Below are experts of layer 5 (counted from 0) of a mixture-of-experts language model. Rows are named router (the router's row for the expert), gate (a neuron's input weights, with its number), up (a neuron's input weights, with its number), down (a neuron's output weights, with its number) and show model dimensions 0-79. Each number is 128 + 32 x the weight over its row's rms, rounded and kept within 0 to 255. Numbers have three digits each.
Before each expert's rows: a language model's description of what the expert responds to; "comes after" lists some tokens at least twice as common just before its tokens as in all text. This comes from a sample of Wikipedia text that the model never trained on. Tokens count by the router's weight.

# expert 29
Description: Table separators and numbers. Pipe separators, spaces and semicolons between numbers in tables of election results, league standings and scores, plus stray punctuation.
comes after: " ", " |", "0", "1", ";", "%"
router:108137179110122094169038107109131158144126121142130149093119164067122123170157148144086085165068120098192128140128095118147155148141116133119163104038078151115069127104149100112103104119112150085064124117193130142084109131138105124138132124
gate0:158116156126140150147129148121122131104049142124125124100177114136135096136162112124070094159106118139097064117113126092104132125178113120115135085077161130115150155144052108114179119122149092101151137076107108135064147127150143111126056087
up0:129165142110181157162126177093094116121091142077121108117160129154181107127109094126100112129099141147139209131144099164152171112161100080164116154136086139102179082156095237107170157103118245153144137141087109148127110120123122138103127156
down0:138161108134112160083129074112115109144122108094140105127151121188154170144149165124120124129095165093136124136090104141114125061045154047140115144117137137113148172113113099098121113103180171102146152157147122106113094175134107153148069102
gate1:096130130073085127138196077138113115117089123107112110128134162065153073132134163174194075089099115143153118112161135180168139194137078148174149137126111100163119148209143082105069138120119189136096117132116146106130090124169126141160098120
up1:128145132099153136044093120142136176148081135099100138177078103134164112101095106126133139148111147054104142082176118157117088137125098138120140116105114094101048126070187176173092065105182136160131156118096169133116136200136128127146132129
down1:166075158136129163092094146105156175139170075147129133172125100148120097089144167160080170156145086044134114150147158186093130152144106114063024118116112032091066115088079176090131094100093105102139119106161140136157137118146093169128189139

# expert 12
Description: Name and word fragments. Word pieces ending in y (Gypsy, Floyd), first names like William, Juan, John, and em dashes, often in lists and table cells.
comes after: " |", "-", " A", " T", " E", ":"
router:108140222070149115142078097147175155095140070162134151122144123130113195152082115082091102140133140193173129115137108173135090141087140145153154151128143233155087128094157112105113140099101181112110148114176171193112152134141101133175175160
gate0:138159154135137164104136134119147129101165109148144167127086088097135112142077108202100109143088101199135165171133116202152125100172159129145130119117148129138154126082138118085171170113137066143119147105171151144164134153150065080130083144
up0:148170128118151111082131140179182097117118177192098087123147110081164123108230101121136134158154093181109120137091115140147035121087172157129106136105171124082119091154142132168159088129107153092122170113110138121069098143129163137148134156
down0:146133132083179116115157092151109177138107096043110142146137115174125086128063138083115084089125092090171095150133154158121186152155154115176198136106141084195168133156085127166077116139114165106125116130169128099203141138129081098084086140
gate1:156137161130155103121151116147131165164103117089125180142132056066119136149125130068106096094084156153183105153069134129139154139167097140143160121173143092184145123124187114074130187108135094169093114123207133111153155120140111140161151120
up1:106165139123106129080116061068113156164152117057131154091145165090144179105131165132123075107087184174142107133121139118100097136097089099133117101139122107139180125129135141130125100088130162146110091172138138155130128126125089115119141154
down1:121149146067101139123126166189171170179086139145110110119149091128148174125168145143097154180160117158150146181118121114172093125163128128086112091110147145167127124133153149121076161142103088143119113143111097113103134188184117139122174082

# expert 4
Description: Space before continuation. Lone space tokens in tables, dates and prose where the next word or number begins, as in "January 24" or "| 276".
comes after: " |", "|", ",", ":", " the", ";"
router:140118160102102127110113108053130132145091104156162177127165173102164116151140128103101096140085148168204109088213138101116138152084121172195187153108168142132120147161094148057096092131141151134132110112147168162123110141121118111233149087
gate0:158174147069145159113088140078105081097149093160114110149058148111113150145093130106082155141169111135153091112092099204085136108137137134132147145161149117123108215153131127119130154169133097111115130122124113088162142192094119121117128139
up0:100148095039143136129090124129182087078151112126177104154121128144186121151121116149071135141178125092193156113095170138101145136163130109116162173122109107158167179140138124123147154109170125155158148126098114162165092164090095140119142161
down0:146167148158144113149150132090054145184112169112093151129160146174106099105151046135081137094138182124113125106112114082166117157134122099116087176160130223100108168123086169148134188098186119137094069091105065124106094161115092152151143094
gate1:178138142141145101118170125167121112140118097090156120176163130107153161148119151109126104153147144119193146141178080064151161167110102101144103150174092179108135120133124125153189128149193057148148118168144111128150106167150061111138159142
up1:106172116107144085168143123144123117150053118056148065105132139139172130154105142101102097167158161182151148203152164084182142167134073114144108129182113083148116091135104118140121165143124113132156147157134152124149106114107136162145118074
down1:116140147104133148121107179121141140191150112152112147058121080132165150152145097095107116126150086122140109176166067120163085165089073160103167176150116124056151142195120122139132169129126120131156112114076135070164072146111154118137133119

# expert 26
Description: Prepositions after verbs. Prepositions and conjunctions following verbs or nouns in narrative prose, such as for, at, during, after, until, than.
comes after: " to", " was", " and", " he", "ed", " who"
router:130113144127183115131046128096139167152114108161155184118096137107131120123202189080067087132135162133161171115151134144092059155083106204141164140128083131132099181125113069145106119116090189151139091153213163126065156112105065106122110157
gate0:143149068142089136138119137075114137132130149168131160143126092121136085130156087152067131133119119168124181121145132067085120120122126146151158183139175137119145106134150167125134159123149072087154139073129114127087142137178119148180128191
up0:151156130147127141086133067118109078088134069137137085124182188137108123098135120140121142169170162122090132129136153109126106150176113137186165153145130122166178111124135192112103120112162067141120135070108169154167114118117122122133132056
down0:180130133145149168069112134139153101121139131163098069163095101105131141134167131144155165092202177129200082107141197179126151109171119090120100083121119095138126183123083133120157120189131075107102170077108131188130091080153061183130135171
gate1:132106151102131104202084089153071144121163105110140135129122183166150086135148129098142124100157130179196122071161133111158135175097119160094149072154143138114147153148105115092078122087131102157103064124112152131096114188109184124148155123
up1:142130121199143132152108113176156080127149118135178134118171173143092132139142169123137113160066111114119129084103107126157111180168117115107132170104085202163154078108128147128148174111156089146113123165167126112098194186117109141112130108
down1:129124085159185054124132121061144163091117088146166126114130138110121110099128171099102179128111106153112111145197100133140158133119109114167136058166153143173113090136144070066096080086080173168083153093107129149164194121155166157181156119

# expert 23
Description: Months and mid-word pieces. Month names in dates, such as July, October, plus word-internal pieces like in, id, d, as in Abbasid, Period.
comes after: " in", " of", " re", " de", " In", " Re"
router:115101152088118168125091121083129134153094131176114170118134171150149112146094131110097128149094137127170111190152136152127111104089115155109141123124149144189088179134113096068104032163101143074090157106139132154095167104122184104173126138
gate0:185094197158111157157150094128117086164109170137081130170143148193104103129128115122125140155140116123121076097115126130165100120182165148151145137138106097111122061142145051141087117154100144135104119160138138117141171132101156159176142182
up0:081148145167144150128139134086145106181101177126110089196188105150077140184087106164094102163170099169138108166106124133133102149168131135136131079133135145172092112109158140149076112194117168082085149104131190110137080118171177160159106124
down0:130172075081095119191101143088085054187090157131183109161127137107133137093137076158147149103152094121086130152092086128129063156101137094126139067109099055149148103101100083088181143129159134134160091067126092129158102143097130153116114158
gate1:144164165137108093198149082137158146152066159140210157089081039178150118118127189194133128137120153117096127117106135149118175138110163126158163143139160150163125107073162133114157134134146153087142149162161111157113153128128072149109094097
up1:130123196139084119142118103111153138123104125180134139168127193184117101135148147133108118093049139149124140130170189202110128137137151105207169141174200140153140119166106096107113099172158201110107097115196120102106169130125134155157118116
down1:136135103097131087090107150151131131127100154076142110088140128130160139149152043137125130117172074133123106106202128183109131107154139168129095120055116112128138136107132099170092144153142149132143170075171130045143123163181175057133121130

# expert 28
Description: Final digits and units. Last digits of years, coordinates and measurements, plus units like km, mm, kg, % and ″.
comes after: "0", "1", "8", "7", "2", "9"
router:124102206108139170123052086107151116127105080180194132108176189146148127147134177148123121138128117144138139164138144151083129127091125140118113163110109184154102124131120145102160084101146175101088124059139167173081156144093154122133121101
gate0:196121161101093114056126151146104093096080088089114136096111140120129166162162154211115127133116116199156151197154184094168148127148149165106104104095109120158073143154123162173116151115143043069173127130086141115125160134094132145165144118
up0:131114151154148096123099125163165190138068087101091127182141174145132170148101124203127131143122126117125117103109131093128183127208157114120166198130091110133127113133106121179154145129113094116083170026174097067123138143083104116088157118
down0:107133107168149131130157145066117161109085090099196179166107108085174148171144136235092147101049103128054122184119129129086171124145158187063088140133135147136060079057151119163126140117113081095109158125142090113107154131111144153155076084
gate1:137142154084121138079131154149113199064146132128121099115158119139123157161089124198109079112077149085150147121125141108172078157205147088154161098155158107110059131086117107120151122057112158112113090096096126130195111133133162171157121193
up1:133117113164104155113112127116114195121155122148100176096147106155168161162123161132149142137065050123111132092156130149190087138143154108121162165085182149185075106101128094116073112058090140147101130092073108076119106162139176189112085177
down1:119159090100133130108140131125087127154182150173162122109126153100107094108173120114095118114112098158097117127130175134106137183166099136171093115190082139119084141116176198150118186121169205137085156118115138096173127086146150194153116136

# expert 13
Description: Table cell separators. Pipe characters dividing cells and rows in wiki tables, plus semicolons and |---| header dividers.
comes after: "\n", ")", "0", "4", "3", "5"
router:159052150107082139090092083125119143097109164119157186109141136113140151179183178131141120122107123155231170129174117122095147074095096169189174151179091224155078164130168056114141129115113147131116076136175147174131140127114094102199094149
gate0:146164162075168189134142139028161179094079129093122125108119099139153115109078181083188136061098098179172128190139165136169188139139092117088096127130101103133066154088138146110166198120103121130114074095100142158224142158113091130127110109
up0:172100083168166065142194217115143144123105097093151139113147140102096144104192102161173089169124166177106119170134113144175221131188140142133161130185162127099132196148145147105191165058071076132131029117124189114128152132145144060138116051
down0:141097111149084167098168119118115124161092080159129076127081079128153104150158129084133162092167173094098159112126058122196182075112152140121158135139097122115097136122155171086099120123153114136139158073123141121171106091141199076133150165
gate1:122114104098127096132144157120110072101174159122101127197097085055104047063101126149109154141162146129164092127165115129088130116093157169092143106172123116112129101142059091130127107117121119173099083130199080139141073128104107094096142086
up1:113132104186130152073138140156151103184119097114118053131150155129125153192112172161151119102089106128044089175092067149157145129134124127168123164128094125180126194126123155115083147146159151106145089122110213182078147171125117117124118143
down1:164104070113074150085158151182125097137153154156093172120116118083135052120152117094094142159088075165145054119133128103102189128159086092132142154109136124046123132118088104152156148141161114124179068144170086105099145118191154092131101146

# expert 1
Description: Common head nouns. Everyday nouns right after an article or possessive, often before "of", such as album, team, decision, place.
comes after: " the", " a", " The", " his", "The", " first"
router:122092144089134148148059093130114181121107056141176131149151158158189153123162157137048097146109142156145111131151125135143086071086141149126122127116090185166067156125110057109144106106130124131134099121142185139128191168104099067147126074
gate0:105136134104150149088158163109151146117117157119132124090069152109111144105164148160096179070114147057115086120136096124065101119133106162202110127074107140121156107196124075102136112100103114121130091132142136099135117118124140146150108084
up0:118053124083154129169123112103198137158122151117161139102125091108102075122148129110132161175192135188088154141182172139151155138092107106156099188169145120123119112077094122135139082128163047116199129115178153210063078116142099143167102144
down0:120111191092176071106128082080103107118111149121140095152160092121111103075184208154117113193121137070141212144200137157125139131181171149125078135149150133097115201124078125144117126113151161142098138064150168101111139169111126050128117193
gate1:186131176194155137125138101156092206123099138061156150135118173134152176158133130156124118126166094110117099139112100081083202143154134086174109153079114157188145137184128084081202138195133139130144151127153107081151126143126135096084153137
up1:099120165095128140115116074174122116163128088154108099154113135111170132157133139144118144141132179166135099116185120111134117130118081105118095127117161128089140122173096155086103102142093115080135151209175162142139148130163092102151076086
down1:179125091176109132110165162135158134200109108138133161173168096097099136170117094139153124137123070112129115124107124135175125192081115110100160135085107128082118101136114167162169080138100080147135146134154118162118136134099109129139117092

# expert 22
Description: Field colons and separators. Colons after infobox labels like Nationality or Country, plus punctuation, dashes and degree signs between numbers and scores.
comes after: "9", "0", "8", "6", "7", "3"
router:108114167116133210189057095097132213128070108152168108141119157132111148119128128096102092130154139122209125177145143140102167132144164159161143162090106157170110110175165081104103113154151147081096119055196150148127148112121090073134111143
gate0:115167132117159092111075165122129138166108040111102128159106119113130096190127130171135146065088117172137129143125105104064144131098173122139131067117069110157108132146141077138112093098172109162166049120158143094147170152077182149104121095
up0:058198144109107116149101093120159109144101174110072097152140095159126157158127167136111109149177118123094146108132102180098145133173149125168162164128129147130107135127152109091149091126113155086143047142134128129140153148146130074174109142
down0:133146135034077164164121138182130149144106177132097154141134167136121214114105097159181171139118145117111096148165095138115095091122161074075173138127119093117131163158111116138070074168157136113190075143167100129115156088071122063103138167
gate1:076130107114052200123161139112138102137057175092087113163174105178136154099149136115122116136135161134141137133121125165143110139103137138132074146109128129133153103129240093153147153137124087107149187143149156141070089146144184192184150123
up1:079173148141111146116096213105112127128078128178088085145193123132176191079130111189124124187186121107117110160148110159133158090126150102126103117135111138193114162085170107101152077174170157162150160113117123114135113088133141146202080116
down1:042150170155130087088120125082160062125122152166177108089147104084121115124081142178110159122099116125204147137106201111156151168119106185162082130116088155129091088120158128162108133173084153126109110112088119182132104062100095104174115124

# expert 5
Description: Verbs and function words. Auxiliaries, main verbs, pronouns and adverbs in running prose, especially was, is, to, were, also, served, officially.
comes after: ",", "s", " it", " he", " It", " that"
router:141135157090191145136069095150170168117090139151135176109130186128140155220122147139135134110137136130145038174176175185109139142128098111120135144142129186168064128123170108089148096135151149054118101168202167153096111126086118108212139120
gate0:205077086088164140129107161135132141115104127091137121096157156138127119158099094087181161182106124121119153146112076127152132153120144065111159167124143148112130140117126131139127102105142101127149131138178100128145101138182129111159152103
up0:205146153159124098147096098121143130116132124119123075105209182160155112117143074100122108194131101093186134137112123131130174102100183121129150154151133146120136143131119170116182207128110128193164074176132166147093077134151140127153163080
down0:096131162132205135137078179167163179099116198188161157138144142128129130117091206151199088148118100122084149099145117115180099101162135115140054136108155166135143094148113089135152121111088148147104094092122102140084073097113195140167131177
gate1:084148120072120174141137124143109078106104127164092128126100133130132105173111173132132174110125132123154108077140108133095113139084165145066104096103110153129160131142190073150130158177105109130067144117161185144155144087076105162116152131
up1:119155149186121126119095168110152110175134132082150102155146116133164122139183109103094110130089109136105172127057156097116099115159082081165143115138182138172114143080078175101132100133113100075182132137117077129134125155149108175120146173
down1:106128121125152154134127124154162126095130138109166061121169049085161133206151100149133106077158179139154069111128104085140093113146112145061174103136142125181123091162123172085163128122097161138118147150171105140125121136173069150144088135

# expert 25
Description: Leading digits. Digits early in numbers, such as 2 in 25th, 1 in 17, and number words like seven, eight.
comes after: " ", "1", "2", "3", "4", "5"
router:158107153104190145104046093076145095121124141128086127129142163097129156208128172113124109155079155167191115143113122136147099144093121142149151160078101163136072123190122119073147086117090155127096110106182135173104146156062133156156117121
gate0:132120068143129151129114131118150152103141118135071130104124058154142114102095116130197101123192088182169140109179148144126137121159151128127071102146124116195102110084191133128163161068115126129122129184151070121096118093176115108099133171
up0:136113132138108076126104140155154145144181153130156138145143146141159137146185135113131147104151190077121164178116085092122140147169116133105145182089078170105105186117105150133122129201150174118124141132111159152141184131186143178141181106
down0:078104051140149132099121177117100123166082126146141181155094129111148119129117068164135093132117129074102106083115151099170146126070154195159137094104099144135100168124129136186177140135153110101131155062116068190106130120173150093170127091
gate1:128113155119113182111133128176123110140164129083152171099071158108111142199185143121070155159118177137108152201113181140140126126109114087104144100121172168152155140145128115163132164098131096076185162129149169135143122112107094148066127207
up1:143204108107103129138116130101122175109168101172140103075161101123153166092118125124160158070176131125085128119170140181125145132174132163145102111138109062107099078129154147119117093103062099155108100107169144090162165101132182159133136103
down1:064159122092116134157072159082068108138118111104098114177133152101168175171125106143090123074129066068128098129118093087124216130137151137141176118116101114187135122101112117102097175131083111171095159122135157118132164104114155159122124124

# expert 17
Description: Capital initial letters. Single capitals or short capitalized pieces that begin a name, acronym or title, such as T in Ted, C in Cpl, F in FBI.
comes after: " the", ",", " (", "-", ":", " of"
router:138092149091075134082081120092130186137102114198138127107154145129123121159138152153080110216114149185163137116177155153130155138118130132117192118082073196194074155181119106052130080136107143122110122123169166130103148168116130105184152130
gate0:109142105081146141071126173133175055091172181167081154126118138074078168128128143067134139079114165104175109129121126084156152081092116145074141132085144112149152171105116157085109151137096084146098118137170132072155132108108083118094118193
up0:097127149121147113076114071131094076089087109115146120198148174110105128118106105087070117103128129128155134097151098054086160170121115129148176126140116153142083176159146074143188152175116106137060093153141105132179160083155022118125139156
down0:138146063119145122103114157098125124143110119142127099154167104114105121091118099122130167138135134192153162138112177112118151120135123176128135084192153055132116111112115094135148093173066189155137107154079139178115127141137126116149130134
gate1:166093185105168101137130151136092112115106112119123123154095134137155155134135153142122056145102171137119091151107119137143156157096087135160189164128092071059137116126132093116162096147129139147101101092105079190096111102126158113097146082
up1:211126168154134116146156099138149115116116112108153096149073109134154207117080127077188141137126097092162146146118110168138132097118152138114146172136131085090114126078117085138139138146164125179123082130118133122078098094105149138146088204
down1:072124142112105156166229136128143141128214158139151156108126075108158122140102162085178115144117059113087147148185113154109085087140157098098130154116112094123151130099076126183137116102102111104073129165134208126125179149143141182100142180

# expert 19
Description: Infobox line starts. Dashes and pipes opening infobox or table lines, plus field words like Species, Genus, Preceded, as in "- Number:".
comes after: "\n", " F", " U", " Re", " re", " St"
router:092120128136130087150099077149194137147109102149097158120138198148135094160090160112137091144166134117163075124151176132138132084118054156184172083125092153112117164098176120045095124155105137190145114116183151142090145133094149129185112152
gate0:148110139110067088125125131123159139106036151144161077139142137122154133154177133101175117099159119108190131119111111116144078103147121144139178116105143113132116150091127109139207181165128146097142170111129145151086123140132153144158192148
up0:129119083150127104144132141158082128133167132101045147141139126208096146114117114147105159134096135077092193121177141137144210142121156122130152138104186141177136153113135138146060173119048143144117064142156112093159130104158064094148111129
down0:106135113131111156127136127107152153171189137095075110114172131146128111158099134129069131107140148092167169141087122100110155132152141171096108108105167169133136080190078084089161112112126112116157099094209146122164201155128097109101127109
gate1:174118168161157073112078122130137129178135129068114167151142159175169110119126120131188080072090177138105097126158140103144101080112120119151110164091111135108109132070192118140156083168143145119108083184167135132055164123188111129046137095
up1:083109153107132133166188182062100131118137086091162157129176106107084096108120123163132178156160084133108166091133126185125165130142146074139114104149101132150140110130168137165128114135133141126188061117096122118134150164090091125153171217
down1:091149163130093121105096143160119174150100089146132125139139190106076162119122105114043113124126151134227118178160126107128126113135032127163140126130091110104154108190124136117114148163172118134208096143103135102072114151109190188137144193

# expert 0
Description: Clause-linking connectives. Commas and linking words such as of, and, or, but, by, while, joining phrases in prose, e.g. "remainder of", "screenwriter, and".
comes after: "s", ",", "ed", " part", " University", " one"
router:121076174158127112115109112092157164121185063137136128117157233130149106126110152143102103141123095114188132075148139116142102091057109128166125103003115208111092127125162119104106108136145147120118127068133136179114106126093153149200128181
gate0:098097164181126094111133142120119133159107148125120066063135090076107185124098102133081121101048119179092086160073181149122110131089147136084099125147173129145115108112183136191104188157165129131123107135186167112149138163125123247174093119
up0:118143144123119095142099130145056080141154126109162160099163195162108155177183136129109176109078185109156094107141055133070136136119148176148113116190072181128134151192163122087128102140105087128130112097105089125175115059163144154099164253
down0:086131086151136095152127068134194190139126175051155097147072076123075138108115130161104157111161102126127167136160139158178099098153102134045146097082134139157153111137101149131130144122047100108108145131085154141161122174101077087165094083
gate1:117088201166179118170130182124087105164118124160109115090172121083127134137144110149125108097145140132119117160126157139165109100179171157145127215161137170090103086124112133136149130176144129185149180171140163135165108052142179086053124145
up1:209153083154103162093166114149144169054137124172127116133228144129150082121120114069158111126181111130037144162089143146124114115106113161134176096130096161130122098161136165104159100076156097142185152167165109115216113111122083071075108126
down1:128112121154105124179123097152166127140147160118116088149112127154144121128130189102095093075090152126142121085174124052093131227090128166103107129127131137139093125112122139100151134100080167191151056096130113122104119170154160134166103164

# expert 20
Description: Digits in numbers. Single digits inside years, dates, scores and citation numbers, mostly 1, 2, 0, as in 1955, 2009, 2012–13.
comes after: " ", "0", "2", "–", " (", "9"
router:141096165133136173124099029099121174144130105135120177159149145125131152176200175143118123172114117179194071135160190152141114105111103117115151119106134162109105187075140099099127123134067094122103122180211156182146134085184094098170084123
gate0:141064135108168148128122118135152139092141149103158147145109116059141113137115117151125107171141100087080095118118200083098164155128122135147121108124128128122189140087109170109096148136140195114120096123083179134061191158092183128094117115
up0:130153115096085125132117117117138086175146144178151117089144112187170170112120176166135102094131159104184125105166110163097140173167145125103183172174159158111130096152130108114125161081074127118138185080165118143148075170107114162129150149
down0:148139135176073071119085141109098131149099123081089092084091088083138140107081085162163173159052124137175142112119120137148158072142135133085156158133114124141128155176098188114151114077097072133076123144158161065126136087105111119158139155
gate1:128128077135095113057117111090073187150111100127169118110114095133125169113109147140026165156120104150163067136164171116105105125178079123117144133151195147089138201105140187132149127145112163135099120146171132149129099160112154116182151090
up1:123081106141135084108107161081120205147071129126044125141095103132140143150159133150085146141170064086132131091187148123153136134173120169130191110133195182104123121107124160162131115147132129139122092108157122176162126114057122129107166117
down1:081087162109109144120145123183155133141108146132138166132121125060137133170169059162109153044147112170162106140145139056164171150132131183163152158156151124095133158170126097151170137178099143146080083137112113162132128109192123122146110109

# expert 3
Description: Infobox field labels. Labels in infobox and table fields before a colon or pipe, such as Founded, Established, Preceded by, plus name starts in table cells.
comes after: "-", " |", " (", "|", "\n", " S"
router:133121154038080146079094109133119149136134082167178140097163109128114141136128183160123114162111143119125099189126143099146083116108103113097214142093103152156118114132084095122123064116168146129152153084164136142127168164147111069143181094
gate0:170166143150146109093150114145134198095131176108089153130130156157105109122082125143136132180085098166156093171143129114186167164146118106124163167087146153144140060121129132088120162159159149140163120121146112136128141143115121112155093121
up0:118088129125111124066153163149173116180127124113134106163091133087101117098090038156150129096131164133129111117096100065129212072109108105114146086122084114123152144093110162126110146099117141151119101121172126140128111137118164105118139136
down0:055083137095083114122155100129088142151053140100133114114117224182102120093159134094094210102124147090112114137136148150200126155097117108164138111086096137113099093121125078119185118126144062125175087135116149149091181107184118096108164117
gate1:126167187143116186096143135108113164135156150121103110114137130150104180112105083140161072038178133116144121156161125102094116146125145109115138137048080129111135127116135141153141084085146190112106156123154137144129102143171069088140099095
up1:175131174176151130085164170124095162113180152124150158183165149158066104170106052083138166158091090121203111077141135130101094104156158107144120073078149100143133149084131054079097068153125151101163174072118089108130107136112108117140144069
down1:144166133072114155177127067125132105139116102110108161083119124111122085137142138059102069076116144105196061097099160112126080070118116141116146130102087133129135134126107080168147162076156159086065135143171131108189136129113121151100135138

# expert 31
Description: Word-initial fragments. Opening pieces of words after a space, such as el-, de-, di-, electro-, plus sentence openers like However, In, Since.
comes after: " ", "-", ".", " (", "==", " \""
router:152146159077095099082064087134134180180102144114131096094126179143084123155141135140118121229108155124132120128113141119135093142102124143119137130110080181163064135088142074072146111115105165154120150096132158114114177176116135121169103122
gate0:088120131125110175163134155163128140152178140165083149139153148199092080123113082139109101144157169190118122129178114179153164118153134117095109124103131211193120154162179157088103076137134055100099207139095145073115140193167124149095085110
up0:129083163153123144160085173118097141123136159090086080148056107162102119130164157088161089120177125128133072136196124146153127090135120158113164122139096171169133141160135164105115205086091102100077137172138200063145150162127123118102121123
down0:094155095078118134112134150127216097114127145149133175106131172117171088109156158114174096146133186119110162094141142161145138107058111131148120101126171113112138175128108110066126152144112093127169138143143150146077148147111112099109082171
gate1:119135108118104145132107122127102089095098063117119106109098115116159110133122133147128117120104147171129084069136172148108107122153082121113123134117073159085125135141183125111115108137129126135082160099123132160141115146186143118141114094
up1:067199145145128161102162121162163175187144143096144150111054086111161117111117096157060116132163153132119135093157107137074142197170137142119146172107137101126191152147124199159168138132100114115161098107125086105195113095116127139155113131
down1:100106105142095109178149111099098164160132097177107078187119141097118102078111170096089134164079166085126100128143098111112137176140164098114104150149104180079133157109134135115126133137134092124095109085092197108133194149107146100059122131

# expert 27
Description: Determiners and in. Articles, possessives and the preposition in, such as the, a, his, its, first, opening a noun phrase in running prose.
comes after: " of", "'", " in", ".", " for", " to"
router:142134154150095104106058146117155163111106091164145118118181086101091123173173168100106078137114174173131087171179125165080122142135137119147102145151129190125076092139162111137092092141124123093119089115145145137099135125157140116195135193
gate0:099161106135107138148138112167138095132085116147087136130106203087108087101147151068095142173149130122166144123119117104135152114105125149106133111115162098067139178089159110104097087220114230093145146092109142080066098125133104115120128093
up0:127097114146112132098140090154137102083177152141143145200179107130126156134117084098116151127077104095136110117140144148089181116092122155094188066115178120168101185145104118149164151138107195099070185061095149106101128127127093174125129103
down0:096130129136162095074098118202143159054129182116104146191139205156144181140121128104172139096153149102109116115104108147100133138104182110146162107122137136156175135130111141105063200060129060112129182171126064114100087195140143131053059123
gate1:118146199128149015129133162074126142137174145112147174118130125174117098190135173125119088098142158136125092180172042112202111081090182122150155104125166104197082206128183174118146106156087159135108134128141135084135132138127119114159144200
up1:103122104140146147121161085209121094136115114154069076090087130142094076062115119133082169106114099133143166134079102119068118156154119123130151198091121116131163106106128124125123164083157150148136067126164107173128137144166173133077137128
down1:168101126139171103094139180103089119094067080131117137160143070127120104126136120083135145119150105079100092105148117140147123178122165162161137122127195127149132121155172154104150137061110131154092100184161161156092155160151135132078120091

# expert 7
Description: Line and sentence breaks. Line breaks, sentence-final periods, quotation marks and == heading markers at the ends of paragraphs, sentences and section titles.
comes after: "\n", " |", ".", ")", "==", " ="
router:150085148106185161096102141100140150100096090194159144106157115102117148179145124120110114159084108122126146119178122167129152109156157132098141188090096112153110142126170159062105075157119145149108109126137189148097097093124141117179138166
gate0:104193156123131161122099114162129089130169127075085133061070135143177091192150090143146092148111148118113091188103065131154138118109145114118146156144148138099099124209122145104151149105112112130076124135153163136131141120103092123144138095
up0:146113083165161086118190110142119171091101141156209138127183149138131180083135131149131143144163089134120149051130165089069167170111077171133118135132157079123152105124152085183111078156125128168215144110159140098095107136092178148130171143
down0:131159108113107110100138046152108079111117130106188108133167111165128116125068159134147177145106172182148142098139154136085120124101108148087144079155160136139167144179149103106112152100121173176150120154159122153162056157104117126075133168
gate1:139147064131140158075116114182140175125158127137172169099142116107137138146162085067129113113143131127139123138094136131156131117144114175163113195162163110119124150138079176103139174196191087138119202176127146087136115167087165133122099088
up1:178162116148166141111098107138138091156140102139226161041166162103119113147206143094095177128098157121107100115130115103154178101157112158084125163155100159127059108138146170106086158190154138120124164144079124077145089096090166113125113067
down1:148146110180105178077190152144075079165132074130100183145142173123120153137101135105096124144157089112094097033150149103093177137114089112101172152140086133130135108093143131098123089101156149160122199112171160087120058124112159121136152119

# expert 24
Description: Year digits and wars. Digits inside years and dates, especially the 9 in 19xx, plus War in World War II and section headings.
comes after: "1", "2", " W", "W", "w", "|"
router:133094195119082161141110147111104158095146064110111105140121147133147133148133103120055096114139171160191139161174120103108118141087091160159184163131079158119097122114148116056122133139114088119151099154166117161081095072107113100205174105
gate0:150122094083080082108083116136059101153196117131133104127139158126131185132146121130146081121123179164132165143085159105106104202110180130152138104111079112163152158156116110126164164107133071148104101075114151061139137161092124107114089161
up0:117091110093136092101212140097169161150100194147118096140116078162152148165120121152072104115128090138092124199110077163125133132112130170101156153094161144057047135090174138097108140083115177140146135079169115185144162191192123226087132083
down0:145108113141153093066186129172103154109077106176184146116102129094150113133109045100110157162163094128125182133100172080092118122121099113091145142117138104135053101118141108094145104081126138083155113147123120130122162166144150162148064112
gate1:127131154120157138047119137104111151148120108131091124106104190104104161079133103186136090124069079167117113152118101098134148110180141122054183132093126133132111096070115165116116134135131112069129141115136144142123176086158115101153132126
up1:123127127086075100208131110104107154129132142076142116153141093119129058198131107084128169182167111109172089106112066148163129127141154104242144128133107130104110121183157200154137099122121118164195171128097147152112114181122142123098107126
down1:186155142135153113079137135150059125097102086117157151101085116112157156090077120105081113135092110138129135115255167088157149155141137180185119124069173083103066175135132092215133127106127092115111148159149162108143119172116150193082134143